{
  "n_experts": 128,
  "experts_per_token": 4,
  "activation": "geglu",
  "routed_scale": 1.0,
  "balance_loss": 0.0172,
  "init_std_router": 0.0231,
  "vocab_size": 4186,
  "optimizer": "soap_variant",
  "beta2": 0.98,
  "dataset": "wikipedia_en"
}
Below are experts of layer 3 (counted from 0) of a mixture-of-experts language model. Rows are named router (the router's row for the expert), gate (a neuron's input weights, with its number), up (a neuron's input weights, with its number) and show model dimensions 0-255. Each number is 50 + 12 x the weight over its row's rms, rounded and kept within 0 to 99.
Before each expert's rows: a language model's description of what the expert responds to. This comes from a sample of Wikipedia text that the model never trained on.

# expert 50
Description: Place and team names
router:32 55 39 30 48 44 65 43 44 53 39 83 54 38 51 53 54 39 53 55 53 30 57 65 45 57 65 47 55 46 52 31 60 49 40 65 36 58 42 28 53 64 67 49 52 39 58 57 50 34 49 52 52 61 42 76 53 53 52 41 46 71 39 65 43 64 49 55 47 37 52 47 46 43 36 52 63 28 53 67 30 28 50 39 43 64 42 53 51 64 46 81 47 47 33 45 63 43 55 29 34 39 55 41 49 48 41 50 49 32 61 43 56 65 28 46 51 46 21 30 47 32 47 39 42 42 50 54 39 27 38 50 46 23 31 33 58 36 64 31 57 55 40 54 59 57 27 64 56 53 54 40 41 72 39 43 48 60 31 54 39 48 39 28 64 52 46 65 41 39 77 69 52 37 63 63 31 41 73 54 62 43 64 62 62 50 55 50 53 30 61 59 50 47 62 58 43 66 53 86 46 77 41 46 43 57 37 62 47 45 53 55 49 57 34 77 61 34 36 52 41 66 57 44 63 34 45 46 69 41 68 39 64 43 58 57 69 66 65 49 61 52 61 52 36 60 63 65 53 48 41 52 53 43 37 47
gate0:41 58 36 71 52 46 59 46 45 66 56 46 58 52 30 71 52 65 41 44 78 52 47 50 49 52 47 43 31 47 58 56 47 81 49 59 52 55 57 45 54 33 65 35 54 44 52 83 66 50 50 51 42 59 76 45 34 49 59 55 51 37 53 63 39 79 43 50 47 62 37 52 35 57 23 37 55 58 29 53 28 58 65 58 39 51 41 56 55 53 52 85 56 49 71 53 49 79 44 41 48 42 47 43 56 57 52 46 37 54 31 56 36 57 38 45 36 44 53 38 57 54 61 64 43 57 55 43 51 47 52 40 44 55 52 40 31 39 54 46 71 39 22 21 62 29 49 31 38 34 40 36 61 49 36 50 52 45 38 49 49 57 54 55 58 51 78 37 59 45 50 54 49 71 47 63 50 54 61 50 50 66 52 79 32 37 64 63 37 54 44 48 43 48 55 65 47 59 67 57 46 59 69 37 46 46 54 44 39 52 49 75 58 25 45 42 48 50 52 34 35 49 52 35 57 20 70 58 43 46 59 50 60 13 63 28 55 51 34 44 34 67 50 66 60 63 32 52 64 60 38 42 57 36 36 51
up0:54 47 58 50 63 59 44 68 55 29 61 37 87 34 45 61 78 63 46 42 55 47 48 42 50 44 62 58 49 66 69 52 29 64 68 61 65 52 56 43 47 39 45 53 52 52 37 39 52 60 31 55 38 62 49 74 55 57 58 60 32 41 70 34 52 64 49 44 48 32 19 61 51 40 55 74 42 43 48 49 52 65 49 56 56 62 47 45 53 61 48 50 43 49 65 40 29 50 63 63 42 66 52 44 57 35 46 40 61 53 61 52 44 47 52 62 53 47 68 45 76 42 59 55 48 47 58 35 68 47 21 49 47 22 59 35 54 32 46 61 48 61 70 28 27 51 13 47 55 53 64 56 38 48 45 26 59 52 38 25 62 43 53 55 57 53 43 55 56 30 43 51 40 44 62 60 52 45 64 47 66 73 25 54 58 59 44 69 41 44 38 56 50 58 41 37 68 33 68 29 40 51 46 55 39 33 54 40 42 52 31 66 51 62 77 43 23 51 55 47 42 32 65 59 38 49 31 25 38 52 51 36 76 39 44 55 46 54 45 58 54 56 55 42 53 52 51 45 31 59 57 68 41 56 52 55

# expert 8
Description: Topic nouns and suffixes
router:65 32 45 37 64 67 60 57 52 31 65 41 56 53 52 51 67 37 38 48 63 45 36 55 44 59 37 51 40 63 40 43 23 46 52 28 41 56 56 62 29 52 30 43 56 73 54 48 47 50 59 53 57 66 35 56 29 30 38 64 58 51 58 47 55 43 47 45 49 39 47 45 29 60 53 43 46 60 48 51 41 48 38 53 38 49 53 56 44 72 88 34 76 70 58 60 54 62 43 63 44 61 19 39 39 51 33 72 50 35 57 35 32 35 38 43 62 47 41 33 41 32 50 58 35 70 60 36 68 57 54 53 60 70 58 30 52 43 22 46 37 49 51 62 57 57 56 55 72 21 44 55 29 41 49 51 34 51 54 43 51 53 42 29 50 54 73 59 50 61 35 45 71 53 40 69 33 62 37 72 60 47 59 28 51 58 59 57 36 35 27 72 52 57 49 50 49 51 41 54 43 50 50 53 54 68 63 68 22 42 49 49 49 62 55 62 49 50 57 45 74 45 55 67 50 66 55 49 41 59 53 59 52 66 57 59 50 77 66 52 49 59 31 50 33 63 62 35 49 57 58 43 65 43 45 57
gate0:63 22 57 46 57 72 62 38 53 50 72 64 31 56 58 27 53 29 54 57 50 46 68 41 47 58 46 64 57 59 57 53 64 39 51 51 22 55 70 41 39 52 32 57 43 55 40 34 55 58 53 48 49 46 45 53 62 58 24 42 76 26 52 49 46 53 49 55 49 46 49 57 53 41 69 43 49 58 22 46 57 54 52 63 63 37 57 50 46 46 54 48 45 45 51 52 51 52 63 52 42 57 84 57 46 46 56 64 42 56 43 42 41 54 53 36 39 55 31 42 43 65 59 28 54 34 42 50 49 35 63 61 38 45 76 68 58 63 51 47 27 52 62 79 48 69 43 31 47 55 41 61 54 51 50 51 57 64 56 66 41 37 43 50 40 57 45 59 21 67 68 55 56 60 68 27 62 55 33 43 32 21 60 31 53 46 54 63 54 55 38 52 60 27 63 49 55 21 35 70 33 44 48 52 35 50 44 62 51 64 67 39 55 51 33 48 55 56 66 49 59 51 66 48 42 49 71 54 46 39 46 41 31 22 28 29 43 65 54 24 58 53 31 50 69 61 53 46 66 37 51 69 53 55 58 40
up0:32 46 61 52 53 63 41 40 52 65 45 31 38 51 56 50 45 70 52 55 55 34 42 60 47 42 31 37 65 38 38 41 51 31 65 82 45 39 54 41 38 64 31 31 56 71 54 50 49 56 32 38 37 32 34 40 56 40 43 48 44 50 28 61 39 34 55 38 42 72 24 28 42 29 46 44 56 22 35 46 63 52 70 35 50 35 59 65 41 63 76 61 42 46 40 46 54 55 73 40 37 44 59 44 47 50 55 56 42 64 57 56 37 37 60 30 25 67 39 47 34 50 59 50 45 45 45 40 53 35 49 64 40 72 49 48 59 63 48 59 45 44 64 75 81 44 53 52 48 74 42 48 54 40 63 22 38 46 57 64 36 66 53 38 63 62 61 50 52 62 43 50 62 66 46 40 54 54 44 52 57 47 65 35 54 52 51 61 69 79 46 59 49 42 38 36 40 39 52 62 24 64 54 64 43 55 53 34 53 74 35 46 55 31 37 58 45 65 42 50 49 58 40 41 56 77 47 55 48 33 49 54 50 41 45 72 32 62 57 45 62 54 56 64 63 48 66 67 37 43 64 45 58 36 49 50

# expert 27
Description: Place-name endings
router:44 77 49 36 34 29 53 55 54 45 74 58 56 33 61 48 37 64 28 68 36 33 42 55 48 36 49 58 58 49 39 32 80 48 36 67 50 51 52 26 74 57 47 64 76 55 53 60 33 31 44 44 64 47 55 60 62 51 56 40 43 61 50 62 46 45 48 50 53 37 66 52 51 41 42 49 67 33 51 63 43 30 21 47 46 54 42 49 70 34 34 57 53 60 49 48 47 58 46 35 66 43 64 17 58 45 30 44 42 45 55 34 63 66 73 53 67 60 30 44 63 56 52 52 43 46 44 46 53 52 51 53 75 35 35 36 61 48 44 50 54 62 49 44 44 61 47 62 59 38 49 44 37 76 54 54 66 59 45 47 21 54 66 39 69 52 45 69 44 61 54 66 59 40 74 53 56 44 50 54 50 37 78 54 53 43 51 50 47 48 73 41 38 50 52 49 37 63 56 80 39 61 46 46 46 48 65 67 48 42 67 62 43 47 43 43 49 29 46 39 57 61 51 30 65 52 44 30 56 44 49 35 29 50 70 32 60 50 56 41 18 51 49 30 44 48 57 43 58 61 51 57 62 67 51 28
gate1:52 19 38 26 42 51 33 67 52 56 34 41 69 49 44 39 46 67 61 51 43 61 53 48 45 39 63 37 73 22 52 28 67 59 54 51 67 60 43 40 65 31 76 41 40 32 48 61 57 34 57 42 63 38 31 48 56 38 81 55 25 76 58 65 54 39 58 34 66 41 70 62 52 61 57 81 39 55 53 38 44 58 49 45 54 30 40 51 46 49 56 49 47 58 45 63 43 38 61 54 51 51 70 43 47 51 59 34 44 42 70 42 31 52 33 47 21 46 50 41 52 40 54 55 62 46 30 40 75 46 30 42 43 40 58 29 73 58 36 50 50 59 58 64 54 47 46 74 45 26 67 65 56 43 29 59 42 41 55 53 58 45 56 43 47 46 73 58 51 61 46 59 50 39 53 34 40 57 62 45 46 30 50 51 66 53 62 37 46 48 67 50 50 48 48 45 36 52 51 62 63 37 41 37 45 36 47 53 39 57 44 69 51 52 54 72 43 65 54 66 18 62 47 44 52 59 49 58 67 62 57 51 38 34 43 59 50 42 64 51 34 63 64 40 69 59 48 47 47 62 69 50 38 46 28 43
up1:62 54 59 61 37 68 65 36 45 71 62 47 56 68 38 84 49 57 41 51 56 32 53 35 70 62 40 54 59 62 35 65 46 42 34 56 37 59 59 51 56 65 45 65 50 57 32 52 54 67 63 75 38 59 63 64 55 53 45 41 45 22 39 35 36 51 31 39 36 51 39 40 48 27 42 46 53 59 48 72 53 67 58 49 35 68 54 49 78 51 55 44 42 43 68 40 56 57 63 25 41 54 49 54 47 43 37 48 59 44 56 56 66 38 60 43 48 43 60 72 32 51 37 64 41 50 58 62 43 46 58 43 42 60 45 59 39 53 50 54 38 45 58 47 60 49 36 55 71 75 38 40 41 57 58 33 89 56 43 54 55 38 50 60 56 44 41 59 55 43 56 45 71 50 55 41 50 52 50 37 49 52 43 39 43 46 49 63 62 50 40 21 35 46 58 44 53 29 57 30 31 60 79 51 73 49 16 55 41 50 41 46 36 50 31 21 40 44 59 24 35 55 66 37 33 38 75 62 45 53 42 50 36 48 52 45 57 38 50 49 56 35 46 60 63 54 50 49 43 41 31 41 71 52 57 69

# expert 31
Description: Nationality and name endings
router:56 55 55 32 41 59 66 59 40 25 62 64 64 35 49 61 47 46 57 50 57 36 55 48 52 39 50 27 54 43 46 10 67 54 49 56 48 63 56 52 45 64 53 58 60 46 49 47 50 57 54 40 56 55 25 58 58 59 60 44 48 62 67 58 66 38 40 44 72 43 54 60 58 61 46 44 47 33 31 49 35 61 17 49 41 45 32 55 44 68 54 36 51 44 47 43 56 42 69 41 42 44 33 45 31 56 25 67 57 24 49 38 58 60 41 65 45 55 38 42 72 73 39 35 42 77 55 16 63 58 35 42 55 39 60 33 75 38 35 49 48 56 32 61 50 32 55 62 49 58 53 50 52 82 44 55 46 58 60 65 23 58 57 37 71 32 35 39 58 71 57 55 50 51 71 46 51 56 55 51 46 45 67 37 55 51 54 44 65 32 62 57 45 62 37 55 55 51 48 47 57 55 65 57 42 74 62 60 51 56 50 60 54 61 35 67 59 56 63 62 52 76 55 48 63 49 31 43 45 45 70 58 50 48 54 45 65 52 32 42 34 54 46 37 42 53 70 36 47 44 22 29 43 44 41 41
gate1:39 34 59 49 62 35 25 33 60 45 52 61 44 43 49 63 61 81 63 57 71 42 36 59 56 28 56 50 64 42 38 42 36 45 57 30 41 53 46 59 43 77 53 71 67 63 58 60 53 49 45 73 54 38 47 62 51 70 38 51 66 36 43 34 55 31 56 41 48 53 57 63 72 42 62 62 47 23 48 45 48 72 55 56 56 59 45 63 44 49 48 61 58 44 40 54 65 65 30 34 43 69 50 68 53 47 36 30 48 54 47 50 41 63 51 46 54 33 69 47 63 33 46 62 47 51 42 36 44 25 49 75 38 70 45 65 74 63 47 58 55 41 38 56 63 44 38 27 47 45 29 63 55 51 76 43 44 69 53 55 55 52 54 37 20 49 32 47 72 52 64 52 44 58 41 47 65 25 56 71 62 56 57 39 56 46 49 46 33 48 53 37 57 55 67 50 35 52 55 42 74 26 59 47 59 55 59 48 31 29 46 38 49 49 44 43 42 68 44 60 52 52 47 59 42 69 42 35 58 64 49 24 49 60 42 66 55 16 50 49 42 61 43 38 41 28 48 54 59 51 58 54 44 47 54 66
up1:41 62 44 30 38 70 67 45 63 45 35 56 53 60 51 45 41 28 44 51 33 53 62 43 31 49 68 55 47 52 47 71 65 38 46 50 50 47 72 50 71 47 56 32 40 44 47 41 42 32 45 42 72 47 32 40 58 55 79 49 38 64 49 57 58 77 48 56 64 56 41 60 37 53 39 49 49 58 58 40 68 44 63 49 65 45 61 35 56 51 78 33 48 49 50 46 43 33 48 37 55 39 44 29 41 56 68 48 40 57 44 49 62 38 39 53 60 62 46 24 55 42 65 51 50 57 54 70 55 58 38 51 54 45 45 67 45 47 28 37 39 47 62 19 41 68 37 74 37 44 69 40 69 50 17 36 51 44 34 59 49 45 50 43 68 52 52 43 36 44 50 37 75 42 61 70 55 64 61 54 52 38 49 43 49 45 55 52 82 51 46 54 44 66 33 44 73 48 42 49 42 53 52 73 42 50 40 47 48 60 64 70 57 65 49 54 52 36 34 45 49 48 55 40 43 26 65 80 45 57 71 61 65 32 61 48 39 55 58 38 57 41 52 45 53 66 79 55 51 49 52 27 59 27 48 64